From a checkpoint of a small mixture-of-experts model trained on Wikipedia: 32 experts in each of 9 layers, 356M tokens.
Below are experts of layer 5 (counted from 0) of a mixture-of-experts language model. Rows are named router (the router's row for the expert), down (a neuron's output weights, with its number) and show model dimensions 0-127. Each number is 500 + 25 x the weight over its row's rms, rounded and kept within 0 to 999. Numbers have three digits each.
After each expert's rows: "raises" lists some tokens whose logits its average output raises strongly, later layers aside. This comes from a sample of Wikipedia text that the model never trained on.

# expert 28
router:512475533470522507467492548516482482495462502533486522510474497498504523476526507479544474514548483525511472507518480462493548520500472507521514505497463535482558453490495514486478498491472514516499529470521546467514474498491438510540468502472519466500524525493481487502502493519519471449485545491533530494495517507453505554450480499523468471500495495521478543542501511497494516486484
down0:494487555514502481508525505453537485494493494506488497504518489488483521522546502481528516514507485513491482481526545459511508520472494476499475433539473451549473499478524493518508488486507494494521490543504521508495476479511520458510456515543499525516490497460545517458533498496518502491512539580479524501538516480480523472517485482504494522473464420492493505461492480505505509494499
down1:521530524523457505520513471497533498517502516501529477537465490502549519467501474536506483455539453545471543483481488539488539511509487454447503496530459553506502486483468489497472493471486523478548495533477486485502516504505516494520504486526494490494518497470466477505544505510517486500518521478523479493482533523513468453475516519484535516470436462500463495537516508495498514516509
down2:499475510513518478480481498466495510524537532510501430485471515504458484488516487497485469529530509537477533510486503510492511534509480547476486522507513500528511450433471504496549482547434514473519524498507506504514506508508490556497502501496487457503530545549495465467486500515527477489440523479529492506485539547486505512499496490495496470499482520494485505494456512511539514466478
down3:504485492428484503499509492525500511549521468474505565489526488490480496496518521515490471481498519491511500486475493519535477476491590502497498535470503525496524496454488521542445518533487473489495532482526507502495468477510467537485572518486486525506506493542504470499534489517508502498501473479521442519465516500502519493484494503446472498504515547531500518473487483526490513482481
down4:465517479501551481477529522516470460519517445520546502530498509459508497515508490487488497494488473499510476449477521468478504489470449501517543479485533510494527550543470520559523507494492459444487493486451526514507523490518525495514499523486480496469524523537554509465495473501495488485476452522498523484502514521493496455516525535470524486515498496498529480513490534542483502506489
raises: " Location", "arried", "elt", "ociation", "ause"

# expert 9
router:503522475504524488517478505525472538492458492500499535491537473540530454495471460517499522504478517472471549549521457497469482540496493511471489496550525499513456466504512511509520483538493503501511480506453480515441511521493530472477520518510515511506457478519506501522485467494456535510460494534533470473518495531501502516550511534505475451498473498510516468538503462499517495491520
down0:464535465504476466494521506502533532461503527476499448480484517527505444498461525526475498511515462516537523502479554478529482476488490524493510528500526525510505471489454463519520453549551521485500506503465544505490507482554529546491484505495528470512454497471494504509495463470512527516458493495491527502476523529493475503506497486485527534512495524494502470482484513504494487468554
down1:514503528467468474513562528520492481509526494522493523466466489459473515486516466494523534525478518485467483528434457509483532504475495456502498520523484521479480501484531526497530501493498508497492542507494516505483493511514537505486506493514525516450500508488484474513491499511527510495568485482470548464562478474451482520476484522539561508478491528488536512499505508479506478471469
down2:485458468475505485488502460518472480516539529513494504543490483458496472520468495472529476539479484524495515508488516479523463486562512498508505522502487497491498543540510509490527503481490498470470460526522473542504516468512469502508471480483542509476524482493496503566486527507504521505504516478569512516515501540530474474484499452512488490504487498555463498492456488560486456509512
down3:494511523476511458504480461474527462500503525536490525511486540456491493513453526524502478506459482513477490518495533508443505483517538518494514530536535494499474491468518502505524516507487506508511482507535499511505497537535481482495490506476492535497517485504528530515501500503532477470485525505464508564440491446483518509497496506433508497522499505513529535536488450524438452501484
down4:518497451482489525492463500512545502493482499504475516490514521540479502518488516514526535460522487491468499508514476534492486483514475531516525462495488529536504470498502520515482480475495524466452528491504517511575507532466493508550528512452474486496513501503456506473490537503495500492553501469479490546445508494494514473491469567519493480501513485503452512527537469444508505495484
raises: "ements", "ious", "istance", "inning", "ement"

# expert 18
router:529483491482506481508539490503472519465541512534513474466451484453469510492481486514551516469518503511523518513539516540467485487488507475552498478465509538540474497483479486471497467489463503490525491477480526508525489502507494526484497490501484464480505549502503527482557518484483570502507504505456499487525500539563527515510503492490484529477518498473475513509436509536484475516488
down0:485546519508544545509492453518530534499485503504534545502496477500490499520493483506498476455518537500489524492490456516495473445472524540509512522448494505521473525468483486506501492516510522500491490488492447514487522533500475464495484498481485464513468503494518544472532454491468520486512471532484535497495501539474514526469476519499512507541499519492573448504490522552491477511475
down1:493462459516491543506490463457454492553482519521457507527501501482471471511504513548493464485443527486460488516487512499503511460485527509483523528494504504483514492513463521497491455544465525521500549502508463480495534473486533517455487500551463498507503533513486476490471517518510496527509503496488457505505511494540543514434511540505509519533530540511483501489518515490513490474503
down2:482480502525548497507470478579497501457510519483486489505510508475483453488528487497515519508526469524469498501478450483532448522521522485508495502508468542499560506472483507512528515529503477484528469534498500514493489533501521487487539479505500524464458477502478502503495476444436490514520536521575501488501493513509492476533508498510515479536491506494475508491502459505558482490500
down3:503552482472478533514514541525495506468492471522475529460495504528526491505480509474552518508537488532486487544520520556483442502495474480478511478480476502498522515495520502514475534500530520466483502477473509474478500460515510508462466514512493475483518466546495467490499530530533503525478528467479509500488529469478549522549502487520558479475480478497468493490451499485538487496485
down4:525518480472501519536530504494514516551459490529520485463472521512476513503511469490528515472503507455496516520535450572503470493457513499508487531475488472491507482428513483499463513465490508511513485481503441466546491511503462530497543562503498520502528498469500455491481530485515498535527527511466520511505502503471512516513512472491487481483542497521468522483493523498478528481515
raises: "ts", "cle", "bor", "lor", "to", "lo"

# expert 5
router:420527520471550509510540464520510501504496459502520492448498459494510509518512495518481518495520496492473526496529497467554466524476498508483521479503499519525573556477486512495529487457504455494485488519491470446497507491463499471475553496520483483490548501513538509506494516517519468493490504486497525488532480528531466479452516488521488518502454516483508519521493476501496517513511
down0:515483534469519476476514504458513496500502493507474512493459481479517516499493480483484479465510515492491518523514513523466497489584450471503502539464463524517510469488449423492506481471529515530557495527503525527479516460545456541527514482474493509485519502513527525501493514493484477488507476498489520498496536522512504542514490554530471483486516511493536476511499469544471511490503
down1:493539532483506533520528504478497464491523522468474503552480483499495482523530517485499512526492496536496482491427486468516446497511498460473515564497495481511485478510514433505510448526464515504505472499503526511492528524511492472523548465532514517493497540488481520510519519466444487478527512509513550485497516558525505506468481527492496499494464473505512488510497468496538509467509
down2:474522519470492546520488488512478511513487516495499512470574537543511482499487512523536520532475519483519502501517515509523524489445520467490474529480542474482550505491534494466462519490517462485448507512480510516538483485475479497515489524480505529516509530502488510502494472501504561470535509476464477478457505505501519518495518481470499523483458490501456516452502556455469476495505
down3:461495496468468485494466521485462464557489512518486474541482491483446519493539485533470465493519482477513508486467495482492511494515508489479482542512482558445493460511450497533539499482510527492502484529519520483504457475536531528487501504544536483544519535499519515526549469454507522539470468550496501504519508536492501491532499487527516465505505497476500491500505496479502496518503
down4:502489524520506521527516532516466555478529512520488507499472464480547509501492498434547560504481530469502518536558507467518513491462497487510485477493489489546492531507502499468489520523511467507528545521487482497473437479492485471497516464512490489514488467482508509493519491511473487508495512485482516476501528522502469504492496576493442511485474479530510472551481513477473497486480
raises: "ature", "hys", "olit", "iction"

# expert 27
router:479558497444504523485525498520527462500484524472535474484507497491531506461445484519455505473499521469534486490476510523492496481515533481514499491505496484509494489472493515538531483538491485492489457491511519521511455500487528497502509545465534468536555481544487530485513505538513485512485482527472457555499444503476486494502491500524471525499538496516515545471494492534506472484458
down0:478551486512512525454472526485494498490488495436541531493501533493510472523502482515477474524500528525480495515498505468487483491458520519496534517481474489501499468507511427502490462504538513495474541515461506496519511479548547484471530493558424549466528515524500516485498519510499504505507476488525480499519528504535514489531494483467514463521528477497460493484501483468523483518512
down1:508500477504461503526520494498465502475498503482504494496486504505486496476547475500542482537478525479479492471515460511500532469578484484501488451469517510478500482550513494506518560471520476539507479453546515495454515477486499563479466505490492506506523520514462511456511498483481448532504466528500501522484473529501510478465492507482493489550503526522505497524524511538492542524480
down2:492484486483537499517512524483477483544536501473497495498538473499478478512461511460533558519505493502546530481499509520519469474448565500501471511484522523495469490492522502486481498541513485459490504499530488482501475464511478485474496494527521494545484524531500529497487480548504557457485529538441498480529499493494515517517482470481480529508467443511476531485490521498530497517459
down3:527449525511534494502469488464532519485492495510470502520478490488512551518494507502531544475522471524493499516540468440511460511533479470503514492531462479502493453525489452499535510444516503537540522452509510513483487492515537509496521496482494532537533511489496475518485494495458437501457504498519511468473527513526492475485549494495496519521506495496488487464471483497521547520519
down4:520500489527539502491520500500506465503536495492519478521479517509535499500477498531494497478534509462469470446474514528512474490493447502467509503472522526451460506468459511488486509484504467484500458482559463518518512501503533538493480500481513462560500493522554508481490542541524565491459509497538497513483500532522507524502529497480487503475502480483501525457525504516450488496530
raises: "self", " Minister", "overnment", " example"

# expert 15
router:518464530487501462479494542539496486474525530481496526500538494482476544494526511475549467484486504504466472507488503512492516489510485457522470497507495483430508474481523496486498521468538506525491528518526450490494495463482475546496469491476503544499492497502496523467499546532530510488527562550530502512436507472462529478474492492503479527487510506532498479515531495473531519502518
down0:469523512492531548493503504497497454508476472486487499477526482462484485484496492470474545557503499542546498463476516495504520548481465506501464510494480489497539528500537492521518516468561529493488469484491457560496528472502518499442487462491506479513543513482490527513535504490467511497481533523486476486479502527532497501527513467506478515508522464501467475527511500458493471531535
down1:504466480505501519487516506503546528542500484478523509485535495437502506515504524446504548476498529494450471502512513489553504516470521483498510560481482504516474490481486455471533504495495528504492554476501541480474545519467492488473464487523442520477506475557511498456520529501514510481470484535474500506531511488537535485467518484475481484504500502488491457490530494508522523498513
down2:459512487484474511480502505483550521494517517487506499538514472502497504528503514495454520473536486487477505512487478498545469491521494503487561513520536497477470475525481551489534529528488475489515483461496460497466505529509499525469489507472523492480525500507516459516514483452505475526507523492546498493436569530523501471468547496495510472463489502504499507423516498510506521533513
down3:521501528538519469524526502558526519493533509487488546519508491475510492486476492478525494469490495545467529504477441538494494474535519519473492529484465499469502508477497522480484544485477503506500490549550463517473458470506493493479513525535496494479463509499492467521528559519447500490439512540468522490525458487490476510520516501500533512501476486494507456511524470488505477510486
down4:519544461539560468524505455503550466496495483499477501485497504531484511450550449507514514530503465492463518495459475510493472522516534518496503451539500514498507510507534484509520499538522505513521471483533517486541513491506500466513498525550511472524515493520520473540515459495476517526443504474493487485480512452490540475493486495500518477523449471491483500479512486484486532483497
raises: "hip", "formation", "right", "com"

# expert 22
router:501501511484487498523511481499469460507499477500492477488513473521507463527511548461534511539492486494516468477487485498523540517485480485512468490505525452474466516468457484475532533499559515494478508477477503477536490527510477518504502456540510487482532521486451492470531466497481482512489497501459549550506486539478512517475487487469528524512464484556527435505491534531512519512512
down0:509494494502481507499456521520473525509536546489519509493497538523494457476475535522463509501492490508477518534527492473480517529499525463497517491543540469545501479523529503470527478516534588533480488501497512468505476507497521487477496498461503528485498479441510463491489494493524535498482517476458551483450521501517492505480481518444483494491497512516469472476474499479524533474538
down1:506473467544493478515489477552488498449505464514496514482505472496493510487520518527517477557487481487491506520474543518506497531464490487478547517507473488468436489498514504464481438471507499517476469512530447493504529489490475551538508538511521482522530533462506493502474474517489512512533474473540553517525477504480482508484465534514539516483523467502486521473498499500510519524496
down2:465479519483540479471499473543483498522496489499545508521525507553533474495511509499493484497519449498515458485475518510491561501518524509506520488469489551533480499489472519502506478467517523511504451533515501520534523504507469542480514497478505460465541482508513441513489492473517487545493502513496535556504529480488473512490493485483466511454488461491522480496468469545504532468470
down3:513541528491515549485506506484514480507513538491464512504538533478505528491526516482526492525493513484524474489476537484467497471479498485509471500436526437493474482522526500556485464490472519450514518529535486522518471509494474526495514467489556496549509515482495543501523505495480521468474458527526513509530525453505480472485520453495484501529485463491520493521507493469457513485520
down4:511497514490467521499542507511523484518488477499483489514505490507543503525459511488506506496541488544501472484505477463500504478524485528510519498493484507533483513466457520534434521510497500493498464478526527451531491525513574509475471500460482538484541511488503541428523533493519523488518499474505460493530522504494499482485481480482516490489449481515458548456516508536536491492476
raises: "ution", "awa", "era", "uit", "une", "ation"

# expert 21
router:542475498487500518499507488511526487467528518519516508431509455485488517490523513461536501466522489508540500523510533474522486484483496485501512483532518503465501532491443524425539497479516496489545519473548508472523502488487475533481511515524512491499530539493529524469508479495536548479505475505536535444525467486536505493524494520516515490522505483481446487495493497504484452479474
down0:475489502494524553488486487480500461518472514503505508462485539432509458491545506529520494526504491504514510516491447479498509472463489523515492515493504493497481480507528486536486483485521453540545528475445486492516534528495491497482528524497485502488517471497493513474545510442501510513540530494433467564487554508478527509504499487467531532508514509520504477509513509508483480485465
down1:525461494521471506513480483563510486459497458466490476514498510511495463508549502490490501494530472526500517490478515533479514494530503473474542467534493514503486534447494497566502482489462514487478495483497444464482466481493485530454524536479507528534497494479482515559535530491476479516513532456499500465493521520466500528516504485493513520507508499488538526515516454503494552507516
down2:554488483495502473514499499475515507507508525505499484515520493455532479528496496483454450478502534530450478484491496547526468486524555540498513504528525544490485478446471532502531527510456482506483551465528461539467472493511510521525484537479504531478500475483550454510496540523482503499526476505497484489487498502531481513474534489504520489478485462458493531511494512482497492535489
down3:514504479455530546523517500537522534486470480434491472537473495520521480510506524492517515484494514532521475487491490494516518516498535514527504526549497541549496496471464503521564521516514486501547499532498486492502443492523470525428502505499510522464471476508492504496543479476498511490540492465465510489485475450506515503511516509511509470506497504491504481474493472484438490498457
down4:482436536537458487496501520510508566525529513524500481491525508505501490516473513514501487503536550470517496516481449514507496521546484496477541505510483502516514549492470516524493504520489448512459484426485511473483473489520532497437534510473467503449535516510461523512473493491480476496501490482515506480497519529487512469508493480505518524507513479498535442520480497525510524503488
raises: " century", "imate", "ensus"